config = dict(
    n_layer=14,
    d_model=96,
    n_experts=64,
    experts_per_token=2,
    d_expert=64,
    d_shared_expert=0,
    activation='clamped_swiglu',
    moe_layers=[2, 3, 4, 5, 6, 7, 8, 9, 10, 11, 12, 13],
    router_score='softmax',
    normalize_top_k=False,
    routed_scale=5.66,
    balance_loss=0.00243,
    balance_bias=True,
    router_noise=0.1,
    router_logit_norm=1.0,
    init_std_router=0.0308,
    lr_router=0.00111,
    n_head=2,
    n_kv_head=2,
    head_dim=32,
    vocab_size=16384,
    norm='rmsnorm',
    norm_place='pre',
    norm_eps=1e-05,
    positions='rope',
    rope_base=10000.0,
    rope_fraction=1.0,
    qk_norm=True,
    attn_scale=0.177,
    tie_embeddings=False,
    parallel_block=False,
    init='normal',
    init_std_qkv=0.0214,
    init_std_o=0.00404,
    init_std_up=0.0214,
    init_std_down=0.00404,
    optimizer='muon_variant',
    lr=0.00365,
    lr_mult_down=1.5,
    beta1=0.93,
    lr_head=0.00802,
    grad_clip=1.0,
    warmup_steps=50,
    schedule='wsd',
    decay_fraction=0.348,
    decay_shape='linear',
    final_lr_fraction=0.0,
    batch_tokens=32768,
    seq_len=1024,
    doc_mask=True,
    train_tokens=251700000,
    steps=7682,
    dataset='wikipedia_en',
)
Below are experts of layer 3 (counted from 0) of a mixture-of-experts language model. Rows are named router (the router's row for the expert), gate (a neuron's input weights, with its number), up (a neuron's input weights, with its number), down (a neuron's output weights, with its number) and show model dimensions 0-95. Each number is 128 + 24 x the weight over its row's rms, rounded and kept within 0 to 255.
After each expert's rows: "raises" lists some tokens whose logits its average output raises strongly, later layers aside. This comes from a sample of Wikipedia text that the model never trained on.

# expert 28
router [148  92 137 135  93 153 121 134 114  94 155 167 105 105 100 131 109  89 132 103 159 141 125 117 102  50  90 138 157 124  98 135 119 117 138 107 157 162 115 117  99 174 153 145 101 152 122 145 135 137 118  88  83 142 133 103 139 149 142 171 118 124 125 119  94 103 148 125 109  95 144 117 125 109 116  97  95 149 162 127 129 112 140 121 135 169 109 126 157 108 103  95 122 102  90 114]
gate0 [120 118  79 108  95 147 157 132  90 142 137 115  85 135 130 106  96 122 118 159 121 108 125 184 113 158 124 148 130 167  91 107 134 124 151 130 134 108 148 143 147  92 111 115 111 120 126  98 145 134 115 163 121 120 152 147  94 148 146 137 137 127 144 108 113 198 135 143 160 145 146 105 125 142  98  84 146 138 163 124  99 111 105 174 138  82 146  96 141 123 112 166 133 174 157 147]
up0 [133 123 107 125 184 108  99 138 119 128 127 128 146  80  96 159 133 105  80  89 100 131 111  94 129 128 132 123 133 118 161 133 137  93 151 116 107 103 159 174 129 144 141 107 125 127 131 131 117 117 130 157 149 143 141 124 137  59 139 106 138 105 129 143  85 109 151 123  89 119 138 145  87 104 139 132 141 137 127 131 147 180 107 141  78 162 133  93 112 129  82 100 178 133 158 133]
down0 [133 124 124 124 158  84 115  85 127 128 125 134 146 123 123 147 171 121 142 109  97 159 133  63 163 153 185 153 110  90 134  80 132 116  77 106 129 138 108 138 136 136 108 156 167 106 130 171 119 117 167  90 164 125 112 115 117 118 154  95 141 125 117 138 135 125 140 112  97 142 123 147 125 152 139 184  77 101 112 106 123 127 140  95 119  92 115 129 107 111 138  99 131 115 128 131]
raises: "–19", "–200", "–9", "-19", "\n", "–199"

# expert 51
router [122 141 146 124 120 120  98 107 129 104 129 157 125 171 155 101 100 105 145 114 126 110 165 117 124 136 107 103 128 127 162 136 144  87 100 123 107 142 146 107 102 120  94 135 111 115 109 129 154 147 141 141 110 119 179 159 119 167 108 167 107 115 119 137 103 166 139 106 123 146 172 105 122 177 160 130 152 104 100 161 106  98 157 141 191 154 125 119 187 153 147 163 136 152 127 153]
gate0 [102 106 156 115 141 124 114 141 112 115 168 146 118 105 136 112 119 112  74 103 165 115 128 108 121  94 159 136 113  96 114 103 112 128 137 147 119 100 149 140  81 121 120  94 177 111 117 125 137 100 117 160 131  96 126 140 118 135 142 148 153 151  95 111 129 119 144 124  97 139 154 123 120 168 179 131 182 179 155  71 101  81 138 147 135 108  96 155 160 128 109 149 150 147 124 134]
up0 [134 140 146 130 147 148 150 107 134 108 153 127 126 123 139 122 116 133 106  66 128 127 100 114 126 102 152 131 135 132 140 107 146 126 129 140 124 113 159 132  96 117 125  90 166 116  97 112 126 121 115 143  93  77 127  96 121 132 174 136 153 138 118 104 128 112 131 127 108 157 145 102 110 149 178 147 199 165 113  36  95  68 155 123 150 120 114 127 137 132 136 138 134 137 125 154]
down0 [124 135 135  86  85  64 158 128 178 113 135 148 122 138 113 121 117 131  93  96  97 168 137 121 129 138 118 126 129 139 113 155 162 157 109 182 115 146 124 137 121 126  97 158 161 132 116 111 165 142 147 108 163 128 161 120 133 129 139 142 131 128 125 146  98 119 158 124 125 109 109  92 108 166 171  69 135 155 137 144 119 158 155 159 151 126 145 128 139 129 145 160 115 158 158 180]
raises: ";", " of", " to", " and", " at", ","

# expert 8
router [ 95 154 139 113 175 166 165  92 202 139 135  97 125 121 134  83 145 152 111 132 163 160 163 161 113 114 125 165 138 101 114 119 120 142 131 160 120 124 180 168 121 128 107 103 151 117 134 124 155  97 144 117 147 160 131  86 161 104 150 145 150 135 112 109 161  98 134 126 111 133 118 135 120 124 123 144 130 155 114  85 145 115 121 104 113 143 111 164 131 113 143 167 117 173 129 148]
gate0 [126 112 151  88 100 102 143 159 106 119 139 165  96 163 133 132 114 155 153 157 183 145 106 113  97 115 120 114 147 157 114 110 143 116  97 168 145  71 123 169 152 157 143 104 143 135 144 118 120  68 107 165 125 110 121 136 146 157 157 102 123  84 112 126 129 106 142 131 110 142 121 177 141 130 131 127 116 166 120 104 139 133 118 132 142  89 119  64 123 128 128 108 117 167 138 144]
up0 [125 144 145  83 120 124 144 127  88 158 134 122 107 159 128 147  81 180 151 156 145 116 129 163 120  93 110 139 136 153 116 132 122 115 118 117 118 116 163 132 143 109 155 114 114 157 121 134 123  96 104 159 105 111 166 141 126 172 134  81 144 105 123 105 135 117 120 144 134 155 122 111 141 147 146 185 151 157 138  85 102 125  99 127  97  84 137  95 136 121 151 143  85  79  78 113]
down0 [130 135 116 153  87 128 140 153  80 144 120 155  82 112 125 108  70 118 168 133 120 115 110 132 158 128  82 110 149 106 142 188 141 123  79 132 124 125 131 126 122 111 172  86 125 174 106 117 104 137 122 133 127 131 114 144 107 114 112 166  51 105 124 147 145 117 123 151 121 143 127 156 127 140 130 134 136  90 145  95 151 173  96 153 113 115 116 119 152 125 144 125 107 113 141 153]
raises: "in", "ing", "al", "er", "ar", "at"

# expert 55
router [100 147 143  96 128 170 155 132 143 142 138  98 144 132 130  86 196 123  95 108  95 155 122 139 124 101 113 158 125 132  84 126  45 181 145  95 128 149 133 139 139 116 137 119 160 150 100  90 171 115 117 132 154 114 114 146 152 118  95 132 121 152 126 137 112 154 139 132 109 130 121 102 103 114 108 149 152 110 115  94 177 141 106 146 136 145 120 156 106 133 140 140 130 139 102 100]
gate0 [128 164 140  94 107 142 115 102 144 136 119 166 143 103 144 126 119 117 137 124  99 134 134 114 155 106 140 164 141 169 119 124  80 208 106 153  83 144 107 131 135 164 147  89 153 160 144 111 151 121 111 151 124 102 123 118 160 120 149 101  93 130 146 141 139 119 113 146  71 130 150 125 128 131 155 146 135  90  92 141 147 149  79 133 119  86  95 148 128 137 132 164 100 140 154 144]
up0 [138 127 165 113  98 134 103 114 132 134 118 189 141 130 143 129 118 107 165 133  88 106 107 102 136 146 138 140 173 140  94 123 102 193  93 137 117 164  89 134 139 148 145 115 145 134 134 105 131 143  94 151 150  90  91 127 135 116 131 123 114 119 149 170 154 109 112 180  74 137 149 144 130 154 122 142 125 114  99 123 150 139  76 155  90  86 121 120 144 101 124 142 138 121 159 138]
down0 [123 140 151 110  84 134 141  89 135 121 129 134 111  92 136 122 148 141  85 151 118 100 147 148 106 132 143 165 134 126 157 116  83 123 160 132 161 180 194 134 166 162  96 141 114 155 104 134 138  96 124 115 127 118  95 145 172  70 104 150 128 126 126 140 143 143 127 154  93 156 123 130 158 170 131 120 112 113 147 166 111 139 135 177 158 137 150 115 142 106 118 136  99 134 151 146]
raises: ",", "ie", "ia", "ies", "ie,", "s"

# expert 4
router [107 123 151 144 115 116 150 144 128  94 127 108 125 113 102  99 126 127 140 165 164 178  90 129  89 146 106 164 148 153 147 125 176 110 151 153 146  79 136 173 110 113 120  81 158 133 116 143 106  90 132 123 125 154 122  87 153 110 181 114 127 158 133  98 141 109 123 108 153 170 149 130 115 124 147 104  92 130 145 150 136 156 175 131 131 136 175 135 139 171 129 142 141 139 120 121]
gate0 [141 109 140 111 144 147 137 107 140 117 107 135 126 122 133 107 116 162 152 139 127 135 118 185 134 123  84 149 112 178 151 134 117 169 152 119 170 132  96 125 162 117 145 135 139 134 123 129 153 168 138 148 142 108 122 131 129 103 117 141 124 110 151 111 123 103  81 106  68  93 174 107 181 168  94 120  88 101 120 188 103 141 113 135 133 142 119 126 125 126 144 131 126 153 160  74]
up0 [112  98 113 126 134 148 135 175 139 135 165 170 147 139 116 134 118 155 132 166 143 115 120 142 145 124 159 187  74 105 116 158 126 102 147 160 142 131 111 160 160 114 123 141 126 140 120 107  93 113 141 176  78 141 142 146 140 152  85 124 144 141 137 104 127 114 136 116  95 151 107 138 128 150 121 131 163 136  70  90 156 145 136 195 135 128 113 112 158 135 127 114 116 171 138 120]
down0 [128 120 130 133 118 111 144 134 118 108 124 124 143 146 122 134 131 126 139 126 154 153 159 152 102 152 126 166  96  82 124 119 131 123 139 134 136 172 117 104 108 114 152 135 113  87 108 132 158 111 104 112 112 139 146 114 158  80 128  67 100 112  76 127 138 180 131 159 156 181 101 125 104  65 119 161 113 122  90 154 153 116 108 104 138 113 170 120  87 133 120 158 144 166 126 132]
raises: "Indian", " history.", "hed"

# expert 7
router [163 142 166 158 146 141 119 127  94 142 128 112 115 101 120 107 124 144 106 112 144 138  91 168 136 150 163 141 172  85 146 112 122 152 136 147 117 122 141 112 142 130 121 106 142 123 155 154  98 151 175  99 145 140 104 125 161 154 106 146 102 103 117 103 120  76 136 110  93  67 181 146 171 117 108 152 137 170 143 123  96 141 111 153 114 145  98 140  99 151 123 117 110 163 123 146]
gate0 [131 139 149 172 153 115 108  93 140 145 165 153 127  99 121 110 113 165 130 135 123 120  87 126 141 152 113 150 122  80 117 101 154 177 101 166 107  96 128 148 169 110 118 109 117 124 135 134  98 146 119 115 144 108 134  86 131 172 132 117  84 177 103 127 121 123 123 163 107 113 155  96 146 122  91 119 141 128  92  92 166 100 115  90 128 119  78 147 112 143 110 116 115  91 128 152]
up0 [112 163 103 151 137 108 113 114 104 111 151 109 135  94 136 121 179 128 140 115 153 123 136 124 130 115 122 122 130  87 144  60 125 171 123 179 139 137 123 100 163  77 107 121 123 127 135 130 124 121 112 168 112 113 122  84 135 137  74 102 105 135 121 100 107  99 134 153 136 149 130 128 143  96 128 139 119 118 136 129 129 144 104 107 131 139  92 146  63 153  66 136 154 102  88 127]
down0 [122 127 116 114 125 128 128 133  95 139  92 127 133 174 184 149 168 154 167 102 128 136 172 141 137 136  95 164 131 142 137 129 150 144 189 127 117 110 135 139 126 177 114 135  65  86 139  97 157  94  92 147 136 132 140 120 184 118 147 118  82 109 115 133 120 109 101 100 125 117  80 128 128 123  95 122 120 109 153 130 126 114 113 118 138 126 122  77 142 146 133 155 142 151 141 107]
raises: "ing", "ed,", "er", "ed.", "ers", "able"

# expert 36
router [137 131 128 107 157  93 132 142  85 155  94 106 140 112 120 158 116 120 135 123 114 143  87 129 150 141 165 126 168 148 167 124 142 146  90  91 125 121 100 122 122 105  98 151 136 145 133 145 114 146 170 104 133 144  97 112  94 145 117 127 104 123 106 111 153 161 178 125 102 124 117 178 116  91 124 155 110 153 112 176 129 139 153 175  76  98 154 109 100 163 106 112 113 144 146 149]
gate0 [132 142 177 168 101 140 113 165 149 185  99 141 122 150 144 167 122 138 134 133 146 138 180 140 141 143 141 154 100 100  94 161 161 135 160 141 127 116 148  91 135 103 123 158 134 120  63 141  99 123 114 149 134 123 172 145 131 118 195 115 115  95 148 124 120 144 123 118 114 116 115 143 166 119 165 145 134 119 148  98 113 174 103 111 143 125 138 167 147 116 130 125 136 119 161 128]
up0 [149 115 119 100 166 160 128 134 118 162 112 173 145 131  99 114 131 123 116 153 156 122 162 105 109 110 129 130 141  96 144  99  78 143  92 124 134  97 125 181 187 118 133 102  71 137 152 111 112 129 113 139 121 112 124 142 120 159 151 137 136 129 124 131 142 170 116 153  77 128 158 119 155 100 113 132 140 103 159  78 118 142 122 106 107 119  89 111 173 121 108 138 125 161 102  93]
down0 [142 146 108 151 132 108 142 152  96 147 130 142 142  81 146 124 108 100 112  90 102 136 175 124 131  95 141 138 170  98 113 118 162 131 155 130 145 124 171 128 157  94 117 120 146 138 163  73 155 104 125  97 116  89 110  82 142 152 118 137 117 147 103 157 112 132 162 100 150 122  47 124 111 138 130 146 134 120 102 158 109 123 112 151 128 107 129 141 123 155 129 161  90 115 161 131]
raises: "stem", " Committe", "onso", "burg,"